Experts of a small language model: vocabulary 18323, a sigmoid router.
Below are experts of layer 3 (counted from 0) of a mixture-of-experts language model. Rows are named down (a neuron's output weights, with its number) and show model dimensions 0-63. Each number is 128 + 32 x the weight over its row's rms, rounded and kept within 0 to 255.
Before each expert's rows: "raises" lists some tokens whose logits its average output raises strongly, later layers aside. This comes from a sample of Wikipedia text that the model never trained on.

# expert 18
raises: "'s", "i", ".", " |", ";", "/"
down0 [122 138 169 150  79 127 120 113 117 113 113 146 100 106 133 161 178 155 114 143 111  99 116 135  97  86 103 139 149 107 147  73 155 163 174 171 107 134  84 134 162 162 104 118 118  88 109 168  84 176 142 143 154  92  71 114 152 197 139 100 123 137 168  78]

# expert 0
raises: " have", " would", " also"
down0 [120 139  99 146 111 133  93 136 122  76 102 109  96 125 135 102  99 120 135 129 149 122 104 111 157  85 134 173  88 116 123 144 152 106 123  90 161  67 157  98  95 141 135 143 136 171 144  74 128 159  79 141 135 148 134 101 125 117 132 135 155 128 138  88]

# expert 30
raises: " |", "/", " /"
down0 [ 54 127 130 128 112 148 208  97 191 173 109 146 169 201 140 103 141 212 143 144 149  78 109 121 113 106 135 122 143 144 139 116 136  79  85 116 114 161 123 112 122 124 189 162  84 105 136 118  92 126  81 106 161 167 192 163 100 168  75 110 114 116 100  98]

# expert 4
raises: " Other", " Despite", " This", " The", " However,", " These"
down0 [165  96 141 190  69  87 186 147 135  83 130 140 144 127 140  96 150 152 133 150  99 148  99 100 152 122  58 103 103 162 115 120 134 109  55 106 125 116  83 125 136 120 134  80  74 150  98  69 139 108 131 125 118  95 158 116 156 136 120 152  87 108 124 115]

# expert 16
raises: " and", ".", ";", "-", " &", " on"
down0 [178 125 127 153 110 133 138  76  89  84 187 136 124 163  97 147 136 112 129 129 136 120 123 113 164 124  58 131 109 115 167 197 104 110 121 121 141 135  79  98 138 109  87 138 106 110  59 118 108 141 195 109 123 148 148 160  99 156 108 132 185 161 114 121]

# expert 21
raises: "inc", "ial", "th", "ast"
down0 [161  76 117 148 100 163 144 134 125 124  62 136 103 101 133 112  88 102  92 107 148 118 134 126  56  79 102 115  89 125  94 132 134 117 131 160 112  98 117 111 109 145 120  86 124 124 164  80  89 159 153 167 179 206 116 197 207  78 172 110  99 169 114 113]

# expert 25
raises: "–1", "–2", "–3", ".5", ".2", "–9"
down0 [138 109 112 144 131 160 121 118 126 126  92 100 169 132 144 108 152 169  32 168 162  77 177 162 105  96 151 200  79  78 154 120 153 137 129  88 110  94 103  70 140 100 173 121  85  49 117 151  98 110  60 156 107 151 109 152  62 121 132 108 181 123  91 140]

# expert 38
raises: "'s", " and", " or", " in", ","
down0 [131 108 128 124  86 102 144 142 109  70 143 147 112 131 181  93 113  91 129 120 106  70 153  93 149 139 187 110 152 100 122 126 114 101 135 171 150 169 138 110 121 150 128 130 176 111 111 121 128  72  92 173 139  90 130 139 143 118 175 141 161 143 148 142]

# expert 23
raises: "als", "et", "ers,"
down0 [180 190 135 186 123  98 184 134 151 159 128 125 181 148 152 119 165 115  92 107  74 136 149 162 151 182  97 161 118 140 114 118  81 132  96 133 143 124 122 121 149 172  65 144 120 178 152  98 188 113 174  91  86  51  71 130 124 114 155 103 131  92 255 122]

# expert 20
raises: "ta", "amm", "t.", "t", "ary", "ee"
down0 [106 120 112  78 138 166 148  65 132  75 141 110 123 143 154 154 120 147 188 104 126 201  55 172 144  96 147 105 175 175 144 147 112 198 101 163 145 134 103 108 121 163 137 158  86 114  64  57 125  97 145 125 111 122 162 100 174 119 119 115 165  99 127 168]